Experts of a small language model: 14 layers, 46.3M parameters.
Below are experts of layer 10 (counted from 0) of a mixture-of-experts language model. Rows are named router (the router's row for the expert), gate (a neuron's input weights, with its number), up (a neuron's input weights, with its number), down (a neuron's output weights, with its number) and show model dimensions 0-159. Each number is 500 + 50 x the weight over its row's rms, rounded and kept within 0 to 999. Numbers have three digits each.
After each expert's rows: "comes after" lists some tokens at least twice as common just before its tokens as in all text; "raises" lists some tokens whose logits its average output raises strongly, later layers aside. This comes from a sample of Wikipedia text that the model never trained on. Tokens count by the router's weight.

# expert 41
router:455506494506430527505446538469506455485508574502544495547430415470415477457509503553461499467495509529493425465448550411470457587457424510501558592499515510509454510576399517514538479408465487539545463448547530538534484478494420572437390518588471511485434473440466439380507465516486464481477570458557508467484488450551540520462484440431440466495432588550596520585515520473552577575525558494441560395534459458532483439443440479562449478436539511551407546431545454519530531534551449
gate0:464490488542419396538439483605551503492560538490583429438472431549484568469435626531536550582397514421530482475497471487501503563564565562564470454453427449588465548457555472513512442466458427523433461551463377562332465536529564585450476500470515531521435549526503464443452436392596464483541497498509558492466531526444546537521547476510449529512486515543556441504516433455485400532472538546556497504511445469497606470445512488490566524554498525599513447501525497529439547503514434
up0:474402549485451462488552472443546463444554425459471481527544474498480626459498455501515576464541586579522514482495552488491510467544384514480528558506521498423555576408476469458482438531508574455471468461595489450593392525407436493494494465644469492572552538483454522530553490589501494453561443550505383477521530583479528489438523510593526504530483502481419418597516568519460508385518456577511562361449474456473523604553508512483381485506434513571429497530444462489456464584582590
down0:550516448481518492499573519430453486541529491491463541530499503428468522480466515541463517462549419412669514491533489541446603476388557444536492529511536394455487528494462533536532444488494531509460447407504374487526541518494529458507508552551443542481532532543543466534522540556524517563551539515530571536504422519463517537417431591513512449509444395423527429487570502483532533466453487475565557504510435461428496444427423466634527470452472512505484468495509450504489446573509513
gate1:480520479500465564561593564443576499469568641475503503481429477488576556518528429582501431495490464548577484515469494494526523437468519587410561550531551578443453499531597476482505426472506551550460446502638536496466511504558548500497488549506459465491500420546453457491544495551403473504530487558490534504453518442525616497528597501569425399471453447550606459505445461465584451491517469496519530459491385516459553527475628504506521512554463540518514490472445552507466554538475542
up1:503587561616501563521578531442548486529454461557501570513502482497527377501449504437531514592520480547575487552526474519490506494470518525534478538447555614599412427570479479572497478522476512505514540518461583556534466502610477525577502442498498451551539490413588570541568433561486476495504469526586525479508490467474535487458497485597507461421540436450463446534463542505511404498551450503535502543523542377447539497609578410477548544527450446459531489488473517528485483471543473
down1:458525503509455461453386433543376544472441546519508431454530584477501501545464499438539564545489418478441519480570462500486460479506444429533474517412467524415561409434463488528568575497552417511440466520512561470548548484481412542432568480601540583562438636518512464452328481599407462481483524533483495525484460521436552463521536481432484500536540475502562503558463467451476463486458532446574449573594503523560462544594493444550514576473489505476513557510541535494534475530490445
gate2:458499539485533517540525561460507460555448535490487494493490520436455545482484509443471568547524461423536423558549585480529492534598533560465540612534468467372484466543461553491517492403550477486441479451467580458510572463422442573482436452499468459495576504409519542424560406432556456571486557590424511582468566507449467483497438462547576428529498515418445480550451638470577544480455437574473434552471521528516503525547524523426548474484563531544460488549476447499433446542432574
up2:484508476480447507586501544498586465489466513452449501573495515430470439434479434514480494470557479513538439439541469494456496464515498506517420604495450461496469527451500454525496518549386499471485468611464406593564519464487550476492491538426533473525519497556528560529475550550426511557505428438465493425598527499527515523463580518518540548551411461528472427521605431480468490459481575466488471515555418566445431691572636487509496532656504510457511460402600558502515452561549448
down2:489495492487487514457423514487478500515471513495502556505486586487430522517465431594442513552456537452461431485570543451433516459478503534513545507471536589497402487451508479398464544473503446473515451526454437495489430444490488421497558411451567518408456512471489430457506571386489559525497568451488448374549398533518494459576459502548535522488574460484493461457405613451518405506513499513591517575470474516437503496494511528394547426508461498497505529468475509502534487557507560
gate3:448485398523414512489457529465525452541543489432483381520567486550479549417524455460538541473562466504523571528457522504477479412456421536456473424477465539529546583525498553526516586525445525496535450496556428430431469503519531448436536452462550473491472592485540440441559463481541516475585457465536434483516502519467545629591570474607428498530419475527424497553489491436439467464478567487513588408515464472572517515457474469520492471595496445504496483493568550479496548510585470
up3:460488447459541395431429537413530489486499493478428531515524557528499368439625466563486501425477497510463435547508507482564482455530526506555478570519531520499485432522496536556460519474431373506421543470478508495544449481474497488484573581464476512590538522517536389512561559469603490503485463512427448454494469509566484485510542524498483489554469617432497539546460498511443483597469489463543436562594451481500542495545451515552487565443524427454479527521525466546467484388451423
down3:505481495500497530467438510585511498462379440458519539478482449394488602518430537449435460524574478407529483451422496500489495466479516457541535482451510386541518563451489522556523495431507508378495507492406457497518410614555464514509427460544484527470440449563469493525474478434462467532566423510488605431482489470453503558480496511475492609461548413469515481456615483428528500353579485548488558537447508553504457561495498474572489587519519507467483502445436504631490486465513583
comes after: ".", "\n", " =", "==", ")", "==="
raises: "\n", " This", " However", " In", " For", " The"

# expert 12
router:553451559450563419479479574533457423539491537556490483507473509460441483502551505517401491511494507514473534482461516450394472425477434540411473465511549534462530506561520556463555530497504498407461607551532547509528513478532462448459507418518497557571458498386465517483438504493425468486442576436402572417514457465426543430549458426479493474471492466486484503457594521519460476514441437558483426485390466495543463496516502443556457571451554512450540446458577515574518575509457598
gate0:512519516528552475465557514475522532479558472506542513526546495571494564536491471472510464528539447534512381504377477519477516540465508442527528549463554510584596559507525519554496568467433509452522348449526450593546604482524562544489470597499496585486425487618568455487600450495556537614469476552411446527515503521533463451461445515572512415559467480554465517463562488490531435487485460458541498610460527553490517448544415486650489600463479531551512493447547469497504571473541607
up0:494519530495492441487492441569516527455484557501473461400544546551315536441470576554592473507405529588565529538511459405576598534481447490587483530455427550520505473483501507520420551425458515520538537409540541424475522534456591475478563536471427427461568498494535488512445435516453463536478387432559524503479489607515625543482432511504534423583471481516458485399587511430517458503530508511355492465543487425462474492443487475503392566540439498501528500554539474498524491480538509
down0:508504469473409438560481541545498497461431505607410436545513480461496346594479417436451523554462603578539523575523455486485415568452618474600451494554443385536445506480611564478542459445434507512432488562550538480451425580453608492458457533398476547502491553521514489548551500400496483603488538534568485490511551418493468486571570568485447517484509522496420470447504477496543526471432522506429457477501514460442465512454548555464445477401536517502438525485532461464475488482449483
gate1:478466526524437425530533415578518485547509474453552518530556504523548402496596548560442467497526482526480504473528463551460549482487500465461556588474490532460519505589503536520585508505492606465511464485412484479480510449491570500480456466549451471490513550530440595476390499539518509543429447588466463447505452465549510463433515476540478456453398509440523433563555362414459502538475413541536458544570516443427577364523529480536488555482461532453456450444464431422552506441455422
up1:476478531555470513483437484522484426466499506497479462503505492515559460401466408549477582476508431495513392548536507541442414520506511544453504586540573572501540523442431511502500503640515445406549532481505470480536480453522532549492539483420437445474497487527559578506542513515641494537569510346508517480535490617477480496463464438462457499442521543503476432517484448422448532530535516501560438506467533500507506459465417523484507492557550426471549540426651477446429583403481494
down1:329435500494539548463468501437516513529368494519529508562471536440545480547504446600419531542518455466545542421438547442506496487606525482527534473548517447452488518530473577459435463531522492582523497520422528613493527500479527429537506530512542557459491486537574429514466485548465501503553478497532489480507442529487489600456481548516506437490570468529508477472502471601516535412486517484470546493406435539606423488424444479540472478441501508527655517542556465529489535522481571
gate2:577490459579420492411521551496437553515523450502578490443484578503455519438576500481461588488437437432442513464532538473428409469418511470600469456533568527390479518463518529534525559545485526527545539496550561543501603489483460433409376397490463566517491448513569523567485571452505401498564524401500468554477534420504508440577504497465568548483535501503499469515506619464537478522563496511549591376513524446491413478575497460490476553520480395451439460527401410451443472443522439
up2:579560484580472636510435479479484506501520467475539514474428508513480572491560503574511613508550503450414530523467526529408468385399595479469448411528498464479508479442466572503481490488474521561491481489480378521476519486479455547491492438543591464389520461356557450503503515497521479575540560484538475449435432509542496416562531456482490380446561549486471441440550477514547440532540544503516477410468437464522530472477546542528477536514429493448420509537519461458558529481524533
down2:545530473489473401512518486453461566480559533449489471480466504559494485431472547446521513477422459473467374370560471455450520548577502532458530521604532439462514419530559563476468513470485448510389391487554582635431459498510497508516484423527490488414434417584523553429488444506457461532489527404424621569600399390554604484457526529566498610486494485570532496451457496458452438509456538493471529478467511530461452472532557480482522504456461536496444488492546471436489541487540454
gate3:532399584374501522507542531506471568415504565528439478453428527531469561526421519473493613486490496432613520493514504578479466541434516579459514496550496500561503539481383473436491419384477565476489571504502462457489524543510524369534483506476458448508559528497516488541544526540616476493535467564430580512546516518575477407587485568457441435430518421503463514506481541450462479552418499542540473489547553493450505483560555479514467506511495572495480546434501556443490435560572520
up3:559457435520471490521479483550459503502426436482487457535474477445544535505592608416465464467491633462511515536430431508399406496512501490550490485587484500520467514555528586523471478461475501494490473467480552568451483500473488569519479529415413493565405536499600460530487539496605440552415460426522472455540519561447470526519468568506465429559482394402520486358470453495536469639536516498421560456438517574453510496524481492460589413417526528401471446501547453456500561508508498
down3:586501472532585451417574449516514452515498557475513490491481477478530513534507474491533553520454534480502451470561499531481559585517555422501507528462503526594496462401480498435371540417533594460480543440431429552497485481501511462445497474478510507451501502457519529447480457450451497510440480494548484507464422545465461457439499471517583600492465390523517531578532563488477515460496547531555553486521515535549556582535413472573461521512502524564536592513472482600494515498505506
comes after: "\n", " (", "-", ".", " the", ","
raises: "al", "el", "ix", "ub"

# expert 2
router:547452439614533465478446476550530483536617461446604387497410491509539530532457453523476526498430517450470585536461535468506516501471536548469500502420435519413544435462502467469522575421575498488523422505429483479561487532493559431523457412419567456427460609551587499435503494468450496514509468410453522531454488517424584480471532477505458531377436586539451569423425512493494561499521518573493469460420484622518538588429517488459423483371589467415510540496493520506512405492489578
gate0:600485532554570461553522564531520516552535521434423523528554548562398522462501523515464553507406481516626429502473573505493456528430506478501401501601534525564578400509483465555508415461412444388469472504491468456471456456442448477453447516446556480481443434487624448485514457501476526537429545487464415476483540426450550475431488523498483595558525485532474473563473503480516519495432532454562598471451461521554535464506471522507483522484535485507492467443512419469513530462542413
up0:478472554474502476602516461549482609533633420446470473550397509566500548497462452562559515503466409538494552555505548499429473557502445474502372562472478473537557492515512457567404517479512378574483457465446502435429529556356441496514452493407513484478544476519462540447489487575452495451513469474473476544473481460501503491481474430452479476544472548540477573561467536447512538496580554541484454605470469550549553578458459531443524479617531513456620545522539446460362551436600541
down0:504510476586502522528463609497467491483487548417613460441497533439482468545452580487489555480435412569473446594491481464481435579391550479520485534472431482559504521524500572521544476494541527433563451462526482588425602490372519514577470504484463511558557488479504496549431493633465495539498454502388437501554433468549593526532578544479572500581480551500413484475448431423436554505566489413483528577508556456584552526524488487528520487563509526491412478439563483453553501499525468
gate1:480460388509561487392503442481567575471550533451478417465453531531463578470463467501539590461507495403482517481515466539451563489466568528507483476476488543477500450467561493562495569542559453488469507520558488551396481546472470461447475452515616493441420453562582531428553494509427514521496491531506520479577510505484443506546430488421483525465497568501550519470513429561527407486403553569537448621496536390527498465595447512429459423485423481417449555523513601450494491493559536
up1:566493526464494508656516553464534499472447417574512477557534482486534453571546469512431362449534472526557503555467477498453536458498471589568477510510542529515575538526556489584479440488528582485511454509507535539520485502531460510478492524554466509444489501514463495442473462523435486478489469502438540441444557550506533451594543545527587481444469564488438457460555454461509580537477525563479578508677499489445462551434604500480518477582508542586512541522539461567500475525420553
down1:539571533418516464530439536559531449477481528538512418436442460433463547491527468506577455499554463466550536402456438418449515517532524526482491466491436508489494436466524495465421553535484478540490522523576499547473541545522577472500493435463464509542554531450495465523502480578571512486464523396562593558506479461472507515485551584504503489495439555552459531365473545497598528492426468553527495527416470438522495479516515545404477601559504477552509485475437514561438445502530451
gate2:387514428539562522413503478539471525459536490412529461498455466462539549404473445445608483515365506452526528402505487555539583544496508457495470490439470466510548414519493519557448529514564508443583463486470583460524492575516551512547408460558543480553448532580692531502484504550483490506463438496490452422549527481493522531502462572460526453543527635561496451438453495418486601507538493613615520431501465491462517437449448591473547506542495411438570539479533422545489505604525591
up2:433560469592445578409520454587405519492487466460546355574476488423412525430496451492621509461463493544451524469569560455495508480496487451458536459516481498467603478527615528480552569462549568461527470450495594551463463446515560536505539427485546510431598440549526523511557469565540524558432450569537542417448568506559526483510480528523573451586452551473491470472456560418475548504516502531474516610551532427434565473521495438528484525482587529506503449466596588505529389533557572
down2:517543472458506545559447484489518465506442482545428504487483481414462469489503526457441569531518574484487491586527489421562486563478351420532461536509464561467433551553425470508475444408407480509515595544467573507582497530538469416471571579521485524474479456512460467499487539514559582458440478471506475541380519531505449395519488439505504503497465425490505514531505513507500397501394411421462458517661524459491449583517532603482602432558486524508568469466599427451429547500569478
gate3:524506445560547541555455483558487493497546479491483445452411540523577544576468419417517474583365559434601450505468506524484477524554573614506521422481537514404492500579509438506599534431461563421582467460503486476523562472404601417464432435505566544518614477565525493494623453482497547499499433429489464488418550418533431522512516560510526508477541530506492495479463519476516474511548457460528525565494500469465516514480523517424549429478562527466451529503646481557552533517533492
up3:524506503480491595499536529441499519450539452457476473466564533472496553503446541468488572472422425539422552508515458442440579436490408606533447477539507429485510480532410545517378524436607506551498512565504498404561479620688537469445459468518551510528538435520543584531448511477543459526544546457585497535548480544470538473506467489523515493472517431516482573488548553436505423504460557459517535497431549494472576543469547503495465582565461633448460470528518500586553536521548466
down3:493535504458484494569516551493501517503423484407452495532488477545428431448450533464550441482524413556375543505531436481549436471447534547587449431532524449458569430492524543471449604486523427484529473658425533493504481480673516517395554562533573469584517547502541537478398516530405598487510502484494421554386476488519469496462484669461456555478405453429488582481535450516574460516532526473443513548502451558438619472551433503490543562532509545470533463497426513502530514460576515
comes after: " A", " O", " B", "A", " Ba", " E"
raises: "pa", "te", "tra", "pi", "t"

# expert 58
router:464401556445563478468490479543488438546551556526415531454555604473549493432460553435565505492455450527478477519589400501556466509519581468464500555477566527518422576516440577465505393471476574471506519488532471446493489478580453440482493498500511515560501503449484551440454475488473496521493464462545545479578494371522502525502465476416496418467442560468477511521507582469543506561528576534425580531499503424602550453488562511540523512521497554537454498445652502516505427492519485
gate0:458430478562433537446423486474484449522575546380506468498560526454529518529530457517531565485497478544497490504541453433573515448445543494502547464468511458539504528424521490569430579438508421533505484504481464560440490466436507514565439464532503495605470443476476507512522421534434506542419560602526486460608530482552455463454452475472429478531484488478411540540577510492419557391546489558448465613491537498528533542512621382482511446538532480484525509541468416475489468480587453
up0:490487578494528434513444492440526443522540469544497541479562415552522490542503504547416505429418436536512446581453597458544492526512414512539488547563433490482523632604542472540420543506509517526428511548554616521497547518424479465465421587464533552570469402597478511623535477555495574440538391483505506540457526529474425447501545482431593512524478489518473469522490424566435557561493439481554549476601604468572423479465565429492416458521549598500521446493557505456461431515548467
down0:540485599524473539532440462459523462400380562596440586418546510528490440561505460510510557497536543624532493532606385517428574502461541565538554487533400480480502538498512453491478509536567504498465565404522444531453591440481561497517602490490480501494520533553511499599510481506567495424519432416493506549401405420434472539562595477516430633447538528556508437502488487518421493442485423427486572527532456435475488478553481583397497468512487509537468471511550411550413412444534561
gate1:527510515495478512441420462503581541479528477505474551532457408557431419460567539525520453508545381470455514441554550510499521591550521433601451578492493528437407388497554500437472403542464412532495508444489420430474546436517492496483500462463508405484434564519480517537546550493593514534496491571469480511438593432502413532505532558506540395426485481526549471440467432459423559431486602420397483441375553454539424459533446540487502510428479444474577506497471492524549522541419502
up1:479509511483438542496440478501470484531499518442495470461537478436607475561514530458618518447576603555556573515589506586542548463551492378524490502533520553546564455603479484457597413544457642435464494458518561579379452576514562534439512540448493527456536431512604478469502525527524502501535522443500542487456518505459522417477480459458464564506477504424504511469486450498535484444417573468463505419569523454502506509473486623453576493417578460516562492516499458446506533491512472
down1:562510539510460539500550415539500485492587557507496446461497589470540469614473459497500525560453518545450459403532490531557482483478524501425418518474534617592481532534508546457562561508548446510562346500507465507547432482558509508521509519505553515518553469478551420499497563474523440424490463458570445545407486471608460520534461429518539463563499455501544468529550431546537474470506529546575450516455438484465417606497530487457455499579503608554566537490566532549577438512547466
gate2:449494519555470508521514543576475431457516523590470522454637420446396515540569513525401521462581472418414464457500433526602483406508497450547571467496488431479447505540483472503489529528465616470515523465565492500524526514541550409506561430520439508528384514510430460458422391493502573463512448510410490523499440518503484418545372516450565396577549523546501629505447435473452437479579447404513456516535459469496393529542493422671522489479479530549475471492530506425467524526550449
up2:454445476424449597463523519533485565527536561518465376543405475470467481462553508459460476483480418459501470460514509496475414533466526519500473547598519586486531494482608539517553656518511418451498558514503544469454404568444522480336489470530468548560484593531519451507502447518437556517575617407501382517567495545467555527459470505551559615481556532458444418591426509524485432444528529515478543490521458434428609415522508504560550503539486516491424455534557463484453466449410457
down2:479438549471577519480495514568494538532512454585551513571535608471543459544540612453514554459506581528388556577490493471555405560516476503522420435501471470468549388440555537428531533493494579534545450516506525527585462578494536523489499511595537453569443504579579541474550464497498480528506484444541538585448502555632437466488431494504479503520534512426520462598543473505488507505525502472489539584402491442455464434450540480460602479616500443501469477549458521550567510475542404
gate3:570467528443482466585491491542569468527529580513479449564459513493492575530530658486622605507548554437509432557501426464546559528466445449580576474479450472543570515552517507460520517474437490494509533533451580480513430576416426538513453561509462373580506514594481478491523484501515416612474477542514450554527539419625503479522454517546492482471426479539559487388472516520483535494596515397505565524510632526480512485591407364515500484518516432522437503481540436463478435477561457
up3:489476421510454500462419548464517383547505508529498446515551435572439579429452493436500515484493531502532411434587518420455431508563549528487523503466497448515445548477608486600504565579538453504508502426500529505519518455454545458463440508466593473367569539489475488488541495494456630585502456530520565651499469466477535488433515499499456509561554474429502560530568523477501391479535508578463500480449467530579483482471521476385382597536550510498532468486460553479608527438469578
down3:514497550550499548516533490450544478553534534498386451431499441457517487448585447512551465474540457492580538464646469480637508466544462512480506430456542440478561451527502559560524504529519417456417521567519533460435527514484562538492488512462493533499534546499599463474450461417503539564477489514518493540553504526431516456526568513540521620449524573571574393472507558532515561510429550424580438421498489457489423505521510503564452474538464513477424442498537496500459524460520546
comes after: "\n", ".", "==", "===", " ==", ")."
raises: "In", "The", "On", "A", "\"", "D"

# expert 17
router:499480572387416406516526498533485438552401546515576457513525542441513445441453523485540478588520483543548458466427546523450480530537507484439480432451488531464529496509513527480462524650532446411494579497524448496554528562494501446451500477521557531468537417450490425546477502447551564634478579453490418590517463508413498509554495557491454499528543441548495490553452488500498509532538503476549500524406495526474460416404504444463450571590579557523532482487426436519442552497497562
gate0:527470570493582465537479422464517453504497470452421532527501544487576537555624494513478574482557435420482472446548532551512495563410404511565360526541474475494529448629549410465523559474511524497523480579522391486514450464416497519509522512533432461499527476517498486480463447471602484460498606574505520448562475564513464477538545435541517443488532442431566502522543394430487500408517610488451547544539568467486511446498516507556513454514539438521491531495449510550519491491431522
up0:396420499560455506429445535569515426548547541536474544564506493514408515545459587453472452412380540558433450390554549386415511504578491435494456531436443532500405526420532496555452447562602482504527493557478587477488485498522541510450516527422429574497393587526451536556500507515502514583576524473481557521535600578428458533527604503549502523486490509390561493498473370474468548585461515489514525471493554576486536500468443553512549563480501542530499482517534517502500499421489480
down0:520518520581520572566465425433418515539494446571475541560488478502551524473384595513577468447464551574493517526493462451470493490450516456532569454526460480555433530520506529507462486475535520433415557435449548517462515512571435466498514468541485576542395480582498514452478542502481534489511397558475522477541397449473556439495461555590587507534445473481400514552501387406584469524467427555513504485478560548433407533498500524544479567558570518516509561470595546478511408455489577
gate1:458602577460529392443567480555486400511578376561522538556488422526504573485581467444493569490459549520562493478575545459490473545403487481503432514452498513477481516453474505498430602536549440491475469538553466510548502480466545524595521545495492491545494467496515575466565482390578433578440548482513514429474473595461563490463467510494566552495575522462469493469458430588556578528490564517512436528508570594580446550546532472588514495571494420548508532481524465585472625493500480
up1:456493513440560501384460473513502566537426468486548450406403521533483582537500472579470458466462461514445439522504429443506527541445486495508455487607457476453432448430454542544535639513472499457504482593588516503488512540463466534568476473516508554496579404545478445579534392536466468464625480620503477537465521503480508565505514466579546493504527541524528434482588549493527511470561519584493441553493399545442557454469536507484395519547471492508534488451461517498510581516611493
down1:555532571350465395395526566477462498529589522511481475462422479546499540444473451538433610451514478470479478474507512501485459645365552530507449510577518476385474510502473535447484575564515512528575450456450552598495540523510414499521501478491482496524477489478566500497468455485595453541503596537533445498554435452474467489477454483555634548531515485454417492520473530578573556486576469515363446478493489536471535428552539501580490466440442451516539518516648542508527574474526411
gate2:525559489604444417616549446487481536561529385432533559518554485517483487498514461611512438484514557451541518487491504493493498559555548494545522445547457466485534461496526478519524529484488504620501503474396515463481609526568445555545430482470486431405550384512542514540431525517470585577558527478479565459486417465404485471568458529553472524526482552496468555558438612516534360531396475510518484584512400507502482433503524575516468518469630496517508486447487423501477458536500456
up2:505427463538487420478502406420459499496513474444451473571496394564475512480473523496480593436566524400533446466520538509471458533572501506481536493504483420554592475472557506447542459514520472460496530517505462489486540422556603449435495479501518495545516471566578473552431471425486495527490529439504522504480512434467549474539513492519533535579500515490485497500444616433523453562563474487583521538473566540482571482407520536436614533465495487606571509512480483519495545433498453
down2:517595520499553545497435490529539477511551446581558523630517483477449565525487516411505564566501530440554541475499528463536430500540493549547484464484539580413531506480640515526522572565402475446515463491441502472467484513510471510549432482515432431639456485483525493605481565423489515405573549383483498462486436534536557436476472500513529473557447551514446421563553548482529479549498455464548475582464433492518454390458525608486542535481537433394511541536551454501557595490491590
gate3:491509582498589617523497489489525508463491464462646488586511551511515451505462573523659511607508502524634527555456542464473549447492468550458431456450548472560501508537435467525437551485486493619463508471509465533414485416614398505481460433443448546541516568523474460559497512484522533510474468546504485515520417448478452463533395512525522516443456495418565465555579443493534506462510522473469504631483458492583611494475419486505495519597463553494553436483575475444562505556426498
up3:511489441520432513409459463577489450499594559553469341550641410566575522503579451510524580545511535422520412506518445419400499519543489458550512546469500427474558536519531461444506531575477495455568538516517522550469477536551506433440579463520565443494432526560518586484403449448517464483511553405430550493460561442532449516589464467586455548485558561488483529522514417462588495558423565523437606559440572533518596533489384550480483520484552523490478455451483451472533523521478427
down3:477502457435584515517413427424509452499594416499489467525490489400441443504516466470569543495495557477494516436524476348512474416539476517525461441486497443480524438575578489405491549488442470475499556611544532616497496448538448520503496522515527471508473464432535485484571503461448493518454439421482477489396410484593501505563554506466468440450573608618587495429520525478392556560516587516482456587459484521503476438460500459468499522542484429507449563404505478453507467339507510
comes after: "-", " (", " \"", " the", "==", ":"
raises: "ir", "ent", "ar"

# expert 62
router:447534506595492460544413413511518471467582490472539594544464547517509498465546506591456427540473549545478556528464486518494509448505519418491492519541545503421575508553570457509451542547448486405450427478586474462451482402478407422485483527445499532474574520576434469439521468597570534481443470460528513536472468456488578502596487484541551406451428426628496517488501478452480521428553480452448554556511474488493385494566489471547552416505515542496461565495568443563511480394460511
gate0:496539533534508503463451513484542471473518523548551612468561590462409544470574481526598482475458487449520531463473499491475441465513574492546533508462561556468523476465515495546512415461516470497482437543463548478501558480387502475492530485445521455459572522402449508417490429541553478516422518558457446512465501378587508461480453465455554506403588373550418543550410506418511513447562476447471568567555500481552547461573414498580485527390495582411473564485455490514490438556456484
up0:480527532413515476565511538493471498457455509597482471397422423517513496553522421504495499464579492512367568455471458471488553492611464528505416460509596521422478553503537545495571514636440498554446484487478446436484473467561465490454473491493549608432465586456505502366427483521524509470549526483461499516479530505466541574531463499502469493477462506497442467489535492502470464580472518572576440575566555520440510549465555479529482492434441496468633554504542428506498515449459455
down0:519485470463442486463491483470541475563576556465498533555499491521497467439570559508502489438500437488476473572398499530469537469449438533563486495565493427492459410450483432446571471563554409534468555482576509486457563559481475481465548534403562429500560457530542538395480536531529455555476511468507478473465453489597532484528460546452547446529454513514498507491492485425469466549559564483546463529414502494564491473575515478513467366442517584580525586497515484529482449476446515
gate1:494479466485556455485536474452366583490449539569644499553495534499535583533567421479514403556522521582526575570494539577489550475526511475537529508471410530408479474515543575487471484571499482459471430531518481488517584480520479523432411499496527482552474500551448549556554545495547494534468496443540430468429531444622497472470448566553494496491544466521523465481472534470507518500488473542442481563502429542517502491593493566461572462442440511479501531459481570618473532571501420
up1:456470439484569581552458492520537448434469482498568512459534460471496538524478496481517466454447610493572521509485395501546532547555607513448472552528535569491545563508520566539492624595412498475460529444502451550522541454410535469467431488423559539556497573464481564527573546436539580543612398469515478446446535489555526459556518460490514561450541587514452507516502500456488480486541445630553561474457474522515534451566479437463464378429464447415485417519556603500507553505525558
down1:494565508502492539477455443470514548559417417491448529555420442486552437545436512555496463496552510529532560418440435575439633482447488434550457416516604589565513491557506475504449545527511476523526562480453481514440525504472563510382488519486464524545400471442526459475578497481554516533541514484513460483505500482489482460534492407447503453525513511510548557499455542480499516479599503455491585472472501536500546421514513385492501423472508599441492491523513482487439380486530422
gate2:483517478492542524520446483503416513431503608428605520550544496430437428465581448520475546533441601429581525483413478439525476544422545427463505532612486448542565452528412502495541509601453535484472473502445568494492495445526465444465566477565557539448529491500525545511504502536568473536466494542513496573487482462500489463542476565439524473547504475523524581559419420491514489516489422550540432549528380522444499480506542464522479500616446540471486600499472431452575565486505439
up2:522525468517463521601499427488466541515567438486572459488495440473540512524599517562506448451488360500459407453550471603478560610460534591432514603508462382488488501570428540429521490632441464471578535489554567543622495518394512576502484408573511550535538516443448471487544490584508571503456404487490534426473509488457489418469534590594490413399516487548476464514472531476517440505509559561493545560522494466488426523451457493500499511460538510516558581535462554486493464511550490
down2:499617523552461536578398435485562497494478509492539539421474552465505573457599442567436443473475489505554464536577517427546504560545442516451513550490560485523482426555505459587492460468479522547465456415555497532531565621479538571494455527494514452420520463527576461484554535495452444415559425555495553556477573480446438524464582525447554565432565483526423480528413423479537531453538445539561406508449527457526533490551463432487472483492475572435504482436466499485482483500497496
gate3:576597511533571455483436556462514566475431451434476524407462521484457555449559498486498446528424519424563550561492478434526494503503553429571528506522539546468473459503464397503474510490556489454505547540569552572543434541495388517538547474577509507466423543589594466461592497492598474543463416398523476502430560506433560506564457461515506513488516472532538460442496428463546400410423503549575504460490504555487564534497465442521559469474518487445465504442482601456458528446409516
up3:556313484489552437478436512458542491430468473443483573487460504550551422533464548477486490459467573437480434480547511615506510565401481474514421451517522576466503464511415490448499460554529492446535490492468484452479482514516439513510456384507409488569486543507533460575473474400542458585507503646564547573501482376572402387493516559526524443505602495508469501438479514555510560445547458478533576445474476515451485527556542467491575528522462483384521542586483477433501468522539558
down3:480428538592481479423604500509479556592445561450536493467540485553462591475511491434536482528503624502478477527519526559452670501560460497503563555464498565446553431382560517429619463524566529377514550475564612443393482502548443509490493467471432468414480432459519495522431468470483550541455525488497414532528389549502444461567448426463471530537476526508521460445507488550502518536483468545465525587597522460400469444426502492389509454488494589454525482492501567475468505431483488
comes after: "s", "er", "S", " S", " St", "c"
raises: "ven", "con", "ni", "cur", "arch", "ttle"